Weights of a small mixture-of-experts language model, trained from scratch on English Wikipedia: width 224.
Below are experts of layer 11 (counted from 0) of a mixture-of-experts language model. Rows are named router (the router's row for the expert), up (a neuron's input weights, with its number) and show model dimensions 0-55. Each number is 50 + 10 x the weight over its row's rms, rounded and kept within 0 to 99.
Before each expert's rows: a language model's description of what the expert responds to. This comes from a sample of Wikipedia text that the model never trained on.

# expert 5
What it handles: Common noun heads. Everyday nouns and noun pieces after "a/an" or inside compounds, such as car park, law practice, ship, money, gun, politician.
router:48 62 42 43 55 49 62 47 57 51 47 56 32 61 65 60 36 60 56 54 39 62 46 49 63 52 51 59 41 54 64 53 46 63 47 37 41 58 51 53 35 42 64 49 47 56 51 56 53 62 54 51 27 61 40 58
up0:44 46 48 44 65 64 46 38 56 66 49 52 51 59 59 45 42 43 63 59 46 36 44 52 61 54 53 60 35 50 50 62 61 51 47 44 53 57 52 36 52 69 62 62 45 48 52 56 39 50 48 60 45 37 55 48
up1:51 55 50 60 73 39 28 61 43 69 54 44 53 57 60 64 54 54 51 65 46 39 45 65 50 54 40 42 46 49 44 43 58 46 57 42 45 52 51 48 52 40 45 55 76 59 61 42 48 40 60 55 55 46 36 42
up2:35 60 37 55 58 40 53 54 59 47 58 53 37 48 44 61 58 60 46 37 46 39 46 50 44 46 38 40 41 56 54 52 62 68 41 39 57 64 50 67 43 33 55 66 38 62 49 55 46 69 73 37 28 58 45 42
up3:39 45 48 63 46 43 45 57 63 53 54 60 62 61 42 57 44 66 40 39 40 64 44 72 46 50 21 45 44 56 54 43 51 49 72 50 49 56 67 53 67 54 58 35 54 40 54 68 37 52 63 36 54 80 57 54
up4:57 71 33 38 25 41 57 47 42 62 51 53 49 43 37 43 54 60 51 56 62 44 55 41 43 49 39 29 27 49 53 59 52 52 63 56 57 50 45 57 43 51 30 49 40 56 41 65 42 53 48 53 51 43 61 66
up5:54 52 50 49 46 40 51 55 45 51 51 47 45 38 45 60 39 60 61 54 45 61 45 45 52 53 42 74 38 52 47 57 55 50 52 45 49 57 43 69 44 42 53 44 51 74 63 43 47 55 57 49 33 44 43 82
up6:44 72 57 46 43 43 51 47 53 56 58 40 47 41 54 53 62 49 45 57 41 47 52 34 48 47 60 44 41 46 70 63 62 52 38 51 56 50 52 57 24 51 53 41 58 58 46 49 46 51 43 63 50 60 55 39
up7:49 64 54 55 31 44 54 51 59 63 43 58 53 33 42 61 51 58 36 49 47 49 44 30 60 42 53 37 43 49 51 47 46 54 71 59 52 45 50 56 58 54 56 41 37 43 46 66 43 46 45 37 50 54 29 55
up8:53 41 32 43 49 49 58 59 43 53 40 47 51 58 54 56 47 68 55 32 51 35 32 52 41 47 44 42 43 55 39 66 57 45 61 49 71 44 51 49 54 46 59 49 60 38 51 56 37 49 56 49 34 69 53 44
up9:44 42 43 38 46 32 49 34 47 62 54 35 59 57 49 57 39 46 46 70 56 61 67 49 54 34 42 47 39 48 59 47 60 56 59 45 57 53 45 50 32 56 34 48 55 18 34 58 41 58 34 55 48 47 52 62
up10:55 37 33 32 84 33 40 33 51 39 47 50 47 53 36 66 47 50 67 37 45 53 58 57 45 29 61 46 50 51 57 49 39 62 61 43 53 61 51 58 47 47 55 56 42 32 65 50 41 59 45 48 58 55 54 61
up11:61 42 46 53 40 52 62 52 64 36 40 35 59 37 37 47 41 43 62 51 41 57 40 28 38 43 54 46 51 43 59 54 48 55 50 47 58 52 56 68 57 47 63 36 48 36 53 49 49 34 36 59 48 45 60 46
up12:65 62 38 59 38 56 36 54 49 60 53 30 38 53 54 55 37 62 56 66 54 69 51 39 59 57 55 60 53 54 52 46 53 70 59 54 25 58 35 62 62 43 50 50 63 37 37 70 57 63 41 52 44 60 50 49
up13:58 46 64 56 71 54 48 48 53 64 43 52 41 51 50 52 44 65 46 61 35 60 63 53 63 56 37 43 38 39 49 33 52 51 56 25 49 62 43 56 51 48 45 50 53 41 49 37 47 47 52 73 43 57 61 75
up14:55 62 48 52 54 50 40 47 35 44 39 52 37 41 41 53 55 56 49 49 47 44 40 60 64 48 58 56 42 58 39 62 49 42 25 52 53 33 51 39 47 71 43 47 51 59 51 57 65 67 51 39 64 33 52 51
up15:50 54 52 63 43 79 34 57 51 50 50 53 46 56 54 55 42 48 56 42 28 49 48 59 40 60 60 35 41 62 45 61 57 60 50 46 54 53 42 64 35 51 63 50 42 75 43 54 54 57 61 35 63 40 71 54
up16:56 48 63 58 34 65 41 57 48 43 47 65 54 49 49 52 42 50 55 47 48 57 47 55 63 57 54 65 46 53 51 58 40 35 50 32 48 55 43 65 49 58 50 46 54 71 47 51 52 48 35 36 45 30 43 54
up17:63 64 46 36 54 43 51 54 35 37 64 50 50 38 29 43 37 46 37 49 57 41 40 48 44 70 70 58 41 47 41 35 46 62 33 47 50 61 56 55 65 54 54 39 52 66 57 36 42 53 37 45 57 43 54 53
up18:38 63 42 42 39 53 54 34 48 62 36 52 47 50 53 58 57 63 45 47 60 64 39 58 65 52 44 38 52 52 59 44 63 52 47 61 45 44 48 57 41 54 52 55 52 43 43 53 23 51 52 58 25 62 68 59
up19:53 54 51 49 43 39 55 29 41 45 57 50 45 44 47 58 57 55 57 59 38 54 35 42 52 39 24 50 47 44 64 68 45 48 63 23 66 42 42 48 39 63 45 45 60 58 44 51 38 63 52 54 40 60 51 61
up20:64 57 47 57 41 54 60 57 50 55 30 49 47 67 66 62 41 70 45 65 61 68 51 58 66 44 49 33 33 49 38 67 56 47 49 35 40 48 53 53 52 49 38 54 46 75 38 18 50 63 41 42 33 61 53 52
up21:60 52 51 57 42 57 41 52 41 38 42 25 56 44 60 51 49 65 52 52 36 50 61 45 70 27 29 56 34 55 49 51 62 47 78 41 55 58 64 49 39 55 57 54 39 43 44 53 42 41 70 53 61 60 52 45
up22:60 62 31 46 45 35 59 56 41 57 55 43 44 63 40 54 32 47 62 64 33 78 36 33 39 44 46 54 40 62 56 53 66 57 36 56 47 33 67 52 35 45 62 53 52 48 38 48 41 54 31 51 58 63 48 57
up23:56 53 65 61 55 64 38 41 52 54 52 32 35 48 40 42 74 39 50 70 44 57 44 38 45 51 70 48 40 48 68 49 57 48 48 67 46 33 48 44 34 37 35 57 53 56 57 43 45 60 42 61 44 45 54 42
up24:50 51 48 55 58 47 56 52 34 48 62 60 50 36 52 56 34 50 56 58 42 73 68 44 42 56 66 46 48 45 65 55 38 62 60 60 29 40 51 45 47 35 63 43 36 48 50 44 45 54 46 59 48 48 69 59
up25:55 58 67 46 58 45 51 61 37 69 37 39 58 55 50 63 39 65 45 64 52 47 43 47 54 44 59 35 46 64 51 47 49 56 75 40 33 46 69 58 40 59 52 35 42 54 49 39 44 42 56 65 29 55 52 51
up26:36 53 46 53 33 56 51 51 52 50 64 40 52 51 49 51 54 53 59 55 20 71 42 38 60 43 26 52 46 37 68 62 67 50 39 50 42 67 63 52 46 49 53 48 34 37 34 37 46 46 67 45 56 53 56 50
up27:55 52 61 51 48 44 41 44 60 67 51 40 41 56 55 67 46 60 85 40 33 46 32 59 38 44 36 53 42 49 24 65 54 59 51 54 43 42 52 60 57 39 50 40 37 56 50 43 54 57 57 52 52 69 55 44
up28:53 61 46 44 51 62 55 34 41 49 49 47 23 58 57 48 51 49 61 69 35 52 41 33 47 50 48 57 42 55 57 50 60 49 50 56 56 25 52 53 55 48 59 44 40 49 58 41 61 41 51 58 45 46 30 55
up29:45 46 36 45 55 53 46 39 72 49 58 48 70 50 46 38 59 55 36 45 51 53 49 45 41 55 56 43 56 58 43 46 55 54 43 52 42 73 39 56 46 64 40 50 52 52 47 64 43 54 51 33 49 55 41 69
up30:49 61 37 46 44 51 42 53 53 52 40 39 58 44 51 60 42 52 57 36 54 57 48 39 52 46 55 56 46 48 60 46 58 68 39 44 61 87 41 29 38 53 53 43 55 20 55 42 39 60 46 51 25 67 72 56
up31:52 51 48 40 67 52 48 60 38 57 48 40 42 56 56 62 55 46 36 58 38 38 50 57 50 32 53 50 53 51 69 43 58 46 56 56 32 39 47 65 47 53 56 33 34 54 46 42 50 45 43 62 37 57 62 62
up32:58 34 41 53 47 63 53 61 62 50 28 41 52 51 53 31 45 63 53 54 41 39 31 42 44 43 70 52 43 54 41 50 59 52 47 53 61 56 56 37 37 30 58 44 47 54 55 57 58 67 33 51 29 50 60 51
up33:42 56 50 61 48 34 45 63 46 62 45 44 64 52 53 50 45 48 51 60 58 62 55 40 44 55 40 52 36 64 46 38 66 45 63 57 50 47 40 46 27 50 55 40 44 64 56 63 43 63 48 50 42 66 41 51
up34:44 59 39 52 52 55 66 59 53 32 60 47 58 51 56 46 30 58 57 41 54 49 30 50 61 25 43 61 43 39 43 47 39 53 66 38 40 60 46 49 69 57 52 40 53 54 41 48 70 58 61 52 52 76 49 56
up35:38 60 47 70 70 54 47 68 60 41 62 47 39 57 44 54 51 56 54 38 26 53 39 41 50 49 68 58 40 47 56 47 52 65 50 37 41 47 33 51 42 35 59 41 52 55 59 35 50 62 49 32 44 62 55 59
up36:66 53 46 56 59 51 43 45 49 69 55 49 41 33 36 51 44 52 52 52 56 59 62 59 56 56 44 45 48 50 31 60 54 42 75 41 54 68 38 43 61 72 57 47 57 64 53 49 49 56 45 51 42 66 54 60
up37:64 42 42 49 46 53 36 38 49 61 52 54 48 37 61 62 36 48 47 49 42 50 28 68 59 53 50 49 54 39 47 56 48 35 70 58 44 61 46 74 56 58 60 39 58 55 53 65 28 51 57 45 47 40 44 56
up38:54 47 36 38 38 61 46 72 64 56 52 52 55 56 55 60 42 47 44 55 60 68 58 62 71 63 54 38 35 56 43 54 56 46 51 39 60 61 39 56 50 69 70 51 48 64 53 41 65 61 47 62 44 55 47 52
up39:43 69 51 32 39 44 66 52 56 49 52 50 54 22 55 56 36 55 45 54 43 59 49 36 57 47 43 61 50 62 40 43 53 49 29 59 35 64 61 57 40 55 64 42 51 32 44 46 57 55 46 51 51 50 55 46
up40:52 67 58 43 38 42 56 54 33 50 58 53 55 34 50 51 57 56 61 51 42 44 41 53 45 44 56 44 44 54 46 71 42 52 54 50 54 60 54 65 36 55 51 52 38 45 39 57 68 36 52 54 50 59 48 57
up41:51 49 34 41 42 67 44 47 27 65 45 37 63 45 34 40 45 46 42 51 45 39 37 49 37 51 49 56 37 64 52 40 45 51 59 55 54 61 59 57 44 46 51 43 36 38 27 67 64 48 56 39 66 40 62 54
up42:55 42 55 54 50 61 49 45 59 57 59 52 28 49 57 62 45 64 37 56 42 45 55 49 54 48 54 57 38 67 45 33 58 38 62 39 44 50 61 42 46 57 50 49 57 75 42 43 51 73 46 51 00 43 50 52
up43:48 51 72 56 71 65 50 42 53 44 44 42 41 45 56 46 39 41 66 68 44 41 53 38 52 59 54 60 55 42 63 49 52 37 58 50 44 49 45 53 47 51 50 54 39 58 46 41 43 51 35 43 26 28 50 62
up44:71 61 50 42 55 40 46 36 41 45 53 53 39 45 44 55 40 64 54 50 50 60 39 46 43 52 43 48 26 60 69 57 46 66 54 35 53 45 56 45 43 45 30 44 62 52 52 51 56 79 51 55 55 59 45 53
up45:55 48 48 40 57 64 40 53 41 57 43 63 56 64 41 49 43 33 62 55 31 54 52 46 56 37 59 55 45 68 41 60 34 66 48 52 47 64 43 61 44 58 63 63 60 66 25 53 60 47 56 54 44 55 61 55
up46:52 58 41 52 49 52 54 50 39 50 43 31 52 40 26 58 42 41 52 64 41 48 39 49 62 33 62 60 36 31 42 36 52 53 53 43 53 58 52 51 56 41 53 49 38 43 54 57 70 43 55 38 39 48 67 45
up47:65 38 50 66 47 63 51 37 49 46 48 49 61 39 55 51 37 68 49 48 43 58 42 33 40 49 50 53 50 52 50 60 68 65 50 53 27 63 54 54 45 45 45 29 43 60 44 47 46 48 39 51 33 55 45 59
up48:39 31 51 59 36 58 37 59 60 50 41 36 67 52 53 68 45 45 40 44 57 30 44 31 48 60 31 63 42 54 47 52 60 46 54 41 48 58 60 39 61 47 49 55 37 49 47 61 56 49 40 36 44 55 55 43
up49:54 52 38 53 40 51 49 40 55 48 43 68 52 45 49 74 48 40 52 65 41 64 45 61 47 52 52 57 24 47 54 47 65 44 48 69 68 33 48 51 54 45 47 53 41 55 54 68 48 60 36 65 32 55 50 44
up50:51 42 65 30 58 62 42 67 57 49 46 51 44 44 47 39 49 38 64 51 43 47 38 53 53 38 50 60 52 56 44 57 41 36 52 52 43 58 53 45 59 57 43 55 57 64 35 54 63 45 49 61 55 59 56 49
up51:60 56 26 49 53 46 37 43 51 52 40 40 53 49 54 60 35 50 55 55 40 40 73 60 54 40 68 31 44 58 54 47 67 48 51 60 47 35 41 47 38 33 46 57 53 49 51 60 59 51 34 45 46 64 51 49
up52:51 61 52 61 39 47 30 51 65 51 55 67 55 49 55 46 47 48 69 61 49 53 42 55 60 58 43 53 26 39 45 36 55 41 60 59 54 47 45 40 52 59 58 56 41 64 40 41 56 49 58 51 46 55 60 52
up53:51 43 54 41 55 54 49 45 56 56 41 57 43 45 59 54 40 37 61 56 47 56 51 45 53 54 40 50 57 56 60 60 56 47 55 42 51 42 47 57 61 68 62 40 41 53 45 22 30 47 42 53 61 57 69 51
up54:68 43 50 26 25 39 37 58 49 65 47 60 54 43 60 57 27 53 55 64 48 46 44 56 82 46 67 46 57 56 74 53 47 53 46 43 56 50 54 35 34 71 52 59 64 53 51 50 55 62 64 55 35 60 50 41
up55:52 62 50 45 40 35 54 42 38 48 50 36 61 44 54 61 26 72 58 68 55 60 32 63 32 45 32 64 35 65 45 59 57 48 59 24 34 53 39 47 45 41 46 38 43 53 43 47 46 49 59 68 37 52 45 51
up56:77 51 38 40 51 40 41 48 72 43 60 55 35 59 39 69 54 49 54 40 47 46 37 53 46 57 41 42 29 44 41 32 47 45 59 37 47 36 56 50 46 50 41 41 44 27 54 56 45 56 49 42 42 41 37 49
up57:40 61 44 43 47 54 57 44 35 47 40 48 42 42 55 35 42 57 47 50 58 47 50 40 37 51 27 57 42 63 59 50 50 41 46 47 59 61 42 68 34 67 65 41 50 61 39 67 47 60 47 57 51 53 50 63
up58:67 56 56 56 52 45 55 42 40 64 68 47 40 53 43 54 46 55 45 61 30 36 54 51 45 59 63 34 41 62 62 43 52 52 46 46 46 48 51 53 37 53 62 62 60 42 54 63 60 56 60 70 37 48 43 56
up59:57 52 60 32 55 54 52 60 40 55 45 46 44 53 56 50 47 48 71 67 44 45 35 63 55 43 42 41 53 53 51 51 46 33 76 47 58 63 50 40 37 70 46 37 59 67 37 70 66 54 57 57 49 57 49 44
up60:35 54 37 52 54 37 44 43 53 38 53 51 59 34 33 50 61 59 65 45 46 44 57 33 53 48 57 49 47 43 61 52 67 43 44 29 44 36 49 43 69 55 49 44 32 33 62 43 37 57 47 50 64 45 38 47
up61:59 63 52 46 51 51 53 46 51 67 72 43 49 46 48 65 32 44 37 29 64 67 59 73 68 46 45 51 47 64 49 48 41 40 59 43 46 49 36 59 60 66 55 48 37 43 54 52 44 36 61 48 45 54 34 58
up62:46 41 37 59 63 52 31 49 55 41 40 59 40 43 56 52 58 56 54 51 52 46 55 59 58 58 45 38 45 44 54 35 44 53 62 51 63 50 64 61 53 43 62 43 54 58 42 48 53 57 43 44 51 86 59 42
up63:64 43 63 47 49 50 37 43 57 40 52 49 49 46 53 54 30 43 56 69 27 52 33 41 57 44 54 71 41 73 36 49 50 56 58 51 22 55 38 55 60 40 47 36 44 41 51 37 56 54 53 68 42 55 57 40
up64:43 48 54 52 59 59 52 54 44 40 42 50 49 49 45 57 56 47 36 48 35 59 31 61 54 36 59 54 51 49 56 36 42 55 61 46 53 51 60 31 54 48 49 43 59 30 53 50 39 34 34 59 47 54 53 45
up65:44 58 60 47 66 56 48 54 51 49 49 61 40 39 30 55 42 58 52 53 29 49 53 34 59 42 39 44 48 57 61 33 38 57 15 51 45 44 52 49 53 64 56 44 37 35 46 57 39 45 58 44 41 52 57 62
up66:38 55 54 41 55 37 51 41 47 46 60 56 56 52 42 52 63 51 40 70 45 48 57 43 52 55 52 59 38 60 55 39 45 57 76 32 49 32 61 47 57 49 34 37 53 41 57 30 61 48 35 39 36 47 52 56
up67:63 54 65 70 52 75 51 53 38 48 35 46 57 46 45 49 52 66 79 70 39 59 58 38 58 49 46 45 55 34 55 64 48 37 54 60 56 38 38 61 39 50 65 47 54 56 42 47 53 50 36 62 28 35 36 57
up68:59 51 47 58 54 39 43 57 42 59 43 52 54 60 42 41 42 54 53 69 43 62 55 52 46 66 58 65 42 74 41 45 51 43 47 62 41 63 53 66 49 42 52 58 62 70 24 52 45 55 73 43 37 46 57 49
up69:41 48 48 51 58 45 55 59 53 44 45 35 49 37 44 58 61 37 57 51 31 56 38 51 50 47 52 62 48 49 54 38 54 53 52 44 57 51 62 54 62 38 38 50 53 31 43 59 49 40 56 62 26 66 45 41
up70:33 44 32 59 52 31 56 40 57 50 58 51 39 38 49 67 36 77 43 47 50 48 64 53 52 56 51 59 49 41 40 40 55 44 47 42 46 51 49 38 51 58 56 48 61 47 60 70 47 56 46 38 46 51 64 47
up71:59 46 49 41 42 63 56 57 48 64 35 65 49 34 51 47 54 60 58 45 45 56 50 45 49 28 27 73 48 55 59 62 60 49 51 45 75 51 62 46 51 57 37 39 46 58 54 31 34 49 44 72 44 56 57 48
up72:52 47 41 45 58 51 45 52 44 43 59 36 43 48 21 57 45 41 40 60 47 34 55 68 55 52 60 68 58 53 38 33 46 53 37 20 65 51 56 45 43 55 62 56 57 55 31 57 50 39 56 41 28 45 61 51
up73:44 59 60 46 32 55 48 40 62 48 59 61 66 28 51 42 52 51 48 49 46 59 62 39 63 50 37 56 41 55 67 54 52 55 46 23 52 46 40 52 56 53 61 42 45 36 42 44 72 69 42 57 52 53 47 42
up74:41 63 40 52 66 38 65 50 71 64 52 63 33 46 31 60 40 36 47 59 77 56 59 48 47 63 36 58 41 46 37 45 54 64 54 61 52 62 40 53 43 54 47 53 41 55 43 53 48 40 69 50 29 50 44 59
up75:53 52 50 54 65 58 42 51 49 50 45 41 51 55 51 45 50 47 69 44 38 58 35 33 70 53 45 34 39 54 51 42 50 59 52 42 46 62 50 62 68 51 44 62 43 43 29 56 61 44 39 63 37 57 55 60
up76:46 57 53 65 64 60 48 52 49 40 55 38 72 42 60 64 54 65 54 43 28 44 43 61 45 64 38 53 55 62 43 59 48 58 49 32 52 47 57 47 53 46 59 48 61 63 50 51 24 34 64 42 43 52 58 29
up77:53 40 51 37 63 42 51 70 63 49 33 29 38 56 51 43 39 62 41 57 55 51 53 58 25 51 46 53 45 47 60 35 37 64 51 45 42 48 47 64 46 51 53 56 47 45 56 32 55 50 64 58 45 50 47 36
up78:47 41 63 52 57 34 45 43 29 55 57 57 52 42 34 56 39 49 50 35 43 65 60 29 62 50 33 43 47 57 63 38 65 61 47 53 48 43 54 71 59 43 57 35 58 65 41 46 50 56 48 59 38 40 57 48
up79:51 53 58 60 55 51 42 63 49 62 49 48 28 39 66 49 20 48 51 60 44 36 38 69 70 54 58 22 41 64 55 40 55 48 57 24 34 51 53 57 65 54 50 40 46 52 50 39 59 40 72 47 57 52 68 43
up80:39 44 36 48 60 37 59 54 59 43 49 61 44 39 57 69 36 56 46 51 43 66 52 44 60 55 56 57 52 70 51 51 54 38 54 34 49 51 50 71 54 54 55 50 53 61 47 43 47 56 42 45 46 37 66 55
up81:51 72 51 37 42 37 47 69 54 56 34 45 54 53 43 61 47 53 55 50 57 57 47 38 56 53 38 52 39 69 46 48 46 52 21 60 41 66 31 52 49 57 44 62 37 52 53 54 51 61 58 33 46 55 62 46
up82:37 48 50 49 56 46 55 54 37 45 50 41 69 64 58 52 40 47 72 55 51 52 51 46 43 46 55 26 45 38 51 54 47 58 50 58 36 54 43 52 59 66 55 59 50 64 41 41 63 58 55 41 64 53 48 47
up83:59 48 58 43 50 50 64 49 66 49 50 38 59 55 40 29 54 57 57 59 59 53 52 60 45 43 38 53 46 45 33 40 43 55 50 48 50 62 58 62 71 49 50 48 37 64 40 34 65 61 52 80 45 67 47 46
up84:33 38 49 35 55 50 65 63 45 63 56 49 40 42 49 45 34 64 59 48 33 46 53 34 56 49 67 51 60 52 57 53 58 50 50 34 40 70 65 47 33 57 60 53 41 56 39 46 30 67 36 70 55 63 67 60
up85:63 63 53 39 62 47 45 47 64 39 52 45 54 52 43 63 23 40 36 52 45 34 40 53 55 57 53 55 35 74 39 64 49 68 34 46 63 54 43 67 59 39 48 56 44 65 41 73 34 48 51 54 46 51 51 37
up86:52 52 45 48 30 53 68 40 69 40 44 52 51 45 46 62 53 48 51 38 38 58 45 43 53 40 52 57 20 56 50 53 56 49 41 54 38 54 44 58 51 45 29 50 51 51 54 56 59 66 31 56 36 50 44 55
up87:54 45 63 50 62 53 24 52 59 67 58 55 36 36 52 61 49 56 47 60 45 56 49 53 66 51 61 44 46 67 53 54 35 45 58 38 29 54 33 49 51 41 45 42 43 51 49 42 41 60 50 59 30 54 64 58
up88:38 50 35 42 61 37 47 67 48 49 39 38 37 33 40 43 42 52 37 68 64 52 51 40 56 43 51 52 31 64 53 49 39 47 53 42 47 61 57 75 38 51 57 67 62 53 67 34 63 48 55 58 63 53 54 55
up89:58 50 48 54 48 40 64 50 45 68 51 43 56 53 55 41 58 50 45 46 40 52 45 43 55 53 49 54 52 38 33 38 63 49 68 57 14 50 68 50 48 72 48 67 73 65 39 65 50 61 59 59 40 58 48 48
up90:50 55 43 45 50 39 56 65 57 62 44 38 54 47 64 75 39 56 38 38 52 61 56 55 68 48 45 48 39 57 32 36 66 39 57 59 44 50 34 50 46 76 46 55 50 56 61 43 42 53 49 64 44 36 56 39
up91:40 73 45 55 44 60 67 45 55 61 28 46 57 36 29 46 33 59 51 55 48 41 68 41 66 45 43 58 59 41 52 65 58 43 47 30 29 55 36 56 58 54 40 56 43 57 47 51 32 60 58 52 64 61 44 65
up92:51 57 62 48 37 61 59 51 60 58 51 52 43 40 44 60 59 55 44 43 24 63 61 54 44 57 40 37 64 58 49 49 45 44 51 44 50 43 43 51 59 37 63 53 46 56 43 41 59 47 55 53 50 51 32 72
up93:56 52 62 58 69 49 52 64 43 64 48 22 46 48 51 35 57 47 57 45 50 57 55 45 52 45 49 43 41 41 30 51 52 57 55 55 42 85 43 47 57 62 42 25 41 57 55 61 51 39 38 50 48 65 65 64
up94:59 39 40 59 54 60 30 58 54 46 52 54 44 43 49 69 56 39 37 31 54 40 47 41 47 37 39 47 45 46 42 39 40 56 51 53 26 44 54 56 52 47 52 58 68 61 51 55 45 59 48 58 28 44 45 47
up95:73 60 51 46 48 60 71 34 42 49 54 44 70 48 47 49 45 40 51 63 69 43 43 57 56 54 39 55 33 55 51 58 41 58 69 52 64 75 38 54 61 54 56 54 52 53 47 55 42 48 49 53 50 65 39 56
up96:45 56 52 52 54 64 48 61 56 65 42 40 33 56 43 51 43 67 51 38 59 49 50 35 51 36 70 49 56 61 43 38 66 59 35 47 36 53 67 34 44 45 46 51 54 49 59 66 47 59 64 60 44 55 69 40
up97:41 31 59 48 53 29 38 57 52 50 53 60 48 47 44 51 26 46 67 54 33 56 31 47 56 51 56 60 60 64 71 56 41 60 44 40 53 55 46 53 51 48 44 39 47 56 38 58 30 51 34 44 46 60 59 75
up98:68 54 62 51 50 47 49 67 53 58 53 32 51 62 57 44 33 48 45 60 55 47 50 65 60 63 35 48 32 51 48 33 57 58 62 45 55 54 38 35 54 68 64 57 37 52 51 35 33 64 38 62 39 71 49 56
up99:60 49 45 38 78 63 56 46 56 50 48 45 36 54 38 65 66 51 55 56 44 46 45 49 52 38 52 58 35 64 49 58 41 57 59 38 57 65 52 62 43 66 58 56 50 55 60 59 56 31 44 69 43 43 57 61
up100:59 51 50 71 53 55 53 36 45 44 61 58 63 45 46 50 43 45 31 62 59 53 37 56 60 31 42 68 50 53 48 41 49 58 39 36 47 62 47 48 46 57 64 62 74 53 51 45 54 57 68 33 45 52 54 57
up101:61 47 33 57 67 48 40 70 49 47 52 44 40 44 48 67 65 33 53 42 47 44 67 56 35 40 43 48 49 54 42 39 46 45 63 57 28 51 55 51 45 55 48 57 61 77 50 62 48 48 60 44 34 56 57 41
up102:55 62 53 44 66 43 25 55 31 57 57 49 58 45 39 50 38 74 46 41 40 43 43 45 38 49 52 45 50 55 43 50 60 48 55 37 45 49 57 54 51 52 62 38 46 63 40 51 40 51 50 48 45 75 50 60
up103:37 49 52 33 54 55 61 32 51 49 33 43 45 50 55 65 63 46 52 63 50 53 40 41 79 46 58 45 58 65 45 63 36 50 53 48 61 44 54 65 43 43 51 55 41 57 43 55 54 61 47 66 48 56 46 56
up104:45 56 51 56 59 75 37 53 55 40 46 67 54 35 46 61 74 46 43 44 48 62 57 59 50 50 49 43 56 51 48 55 45 25 49 45 69 50 40 81 38 47 51 41 55 58 51 40 44 43 56 58 36 79 42 51
up105:57 70 50 39 44 45 48 80 58 51 47 43 44 42 62 50 47 40 39 41 52 48 58 48 44 60 34 37 61 60 45 37 46 44 47 42 55 31 57 53 41 41 43 51 47 58 48 46 39 55 58 42 74 57 52 54
up106:35 44 65 49 61 64 59 53 70 46 47 47 31 45 51 52 42 40 68 50 37 38 55 57 66 30 74 63 49 45 64 53 51 36 41 38 53 48 51 58 49 55 57 47 39 47 48 38 48 63 36 45 60 53 46 53
up107:65 75 40 49 49 59 33 61 50 63 47 36 71 49 54 60 39 39 54 40 57 61 47 51 55 37 56 52 46 59 59 73 53 49 50 64 34 64 54 55 26 52 51 43 64 49 46 46 30 37 44 37 63 54 48 14
up108:36 64 46 56 49 42 53 61 59 48 71 48 47 57 57 52 35 60 34 61 61 50 44 52 67 50 17 54 43 56 48 48 51 44 46 60 46 55 62 60 54 48 59 40 41 46 52 58 59 47 51 40 29 53 49 51
up109:55 71 47 42 53 49 63 50 46 46 51 51 35 48 25 55 45 39 71 61 66 74 51 43 49 40 37 53 30 55 63 43 66 56 67 38 57 69 58 47 49 67 39 40 36 57 53 44 52 56 64 51 48 58 45 31
up110:54 61 49 60 72 52 52 60 57 41 54 49 52 40 42 40 55 48 49 58 41 36 38 31 57 53 54 54 50 49 59 44 52 57 39 39 46 54 63 56 39 35 62 45 47 54 48 58 49 49 63 27 40 59 55 35
up111:51 56 55 36 42 66 47 41 56 45 53 51 45 44 41 50 46 47 48 62 48 63 43 41 64 65 47 50 53 81 60 63 53 41 59 42 54 38 51 51 69 48 42 48 42 47 63 58 34 40 31 47 55 45 57 47
up112:65 52 68 51 46 43 58 54 48 48 32 59 47 48 48 44 55 37 67 60 59 45 48 41 55 57 46 58 47 40 46 67 48 51 58 37 47 49 63 43 30 66 38 57 48 49 54 72 62 33 52 47 46 40 35 54
up113:46 48 54 48 62 58 37 60 44 50 54 51 41 50 54 58 26 60 45 56 42 50 51 42 55 51 46 57 37 49 57 30 35 72 46 48 44 60 49 67 32 52 55 62 35 53 52 49 47 46 54 47 43 63 47 55
up114:45 79 43 68 59 43 48 48 39 68 42 51 45 39 37 54 38 49 58 57 56 55 62 51 51 57 51 36 53 46 57 43 67 46 43 44 48 42 49 67 59 53 61 51 54 55 25 59 48 67 60 47 68 55 54 62
up115:62 72 48 49 47 61 43 55 53 39 15 48 28 53 52 42 38 50 52 59 50 52 66 52 76 59 57 43 46 68 38 62 50 57 38 44 44 50 44 73 39 57 55 53 51 58 59 45 49 42 44 52 72 48 57 51
up116:46 47 35 55 42 64 72 56 54 54 41 37 28 57 38 51 64 56 51 66 47 41 49 53 43 23 45 45 51 54 65 36 48 34 62 33 42 55 62 54 37 59 58 48 57 66 50 29 55 41 35 57 49 44 38 51
up117:35 57 68 65 52 43 53 47 46 45 49 35 49 60 47 45 46 44 51 41 43 44 45 50 45 42 63 70 46 45 64 47 58 50 48 55 44 63 34 40 29 55 46 40 60 55 55 41 35 83 34 58 49 47 52 66
up118:55 34 58 44 52 55 44 54 50 43 54 56 42 51 56 48 44 42 52 59 62 39 45 60 51 48 61 58 52 44 61 45 52 67 52 40 67 44 48 59 46 61 56 51 64 47 57 53 50 57 58 56 36 51 40 50
up119:53 51 65 75 55 80 61 56 63 33 25 61 31 35 45 57 45 36 54 56 46 64 41 36 69 46 50 54 35 39 47 57 49 60 30 59 45 52 56 39 44 59 52 51 57 61 55 44 44 61 46 48 43 69 51 37
up120:68 43 41 53 48 57 40 67 85 45 41 44 53 55 44 68 51 41 38 56 52 45 34 45 51 56 47 53 30 40 68 40 46 51 33 64 53 48 35 29 52 39 55 45 41 58 41 43 55 42 52 45 44 56 52 34
up121:59 36 49 55 55 42 39 44 46 42 38 48 39 41 40 41 46 43 53 46 52 44 43 51 40 47 36 39 29 46 50 33 58 46 53 49 48 63 63 36 26 49 38 33 58 45 41 44 55 61 57 39 40 58 43 35
up122:48 44 40 62 62 58 28 42 28 43 44 50 42 48 62 49 47 52 55 56 58 47 52 39 58 64 42 60 40 38 37 47 49 41 62 46 59 39 36 48 30 58 34 51 73 57 43 38 46 60 45 40 46 54 52 48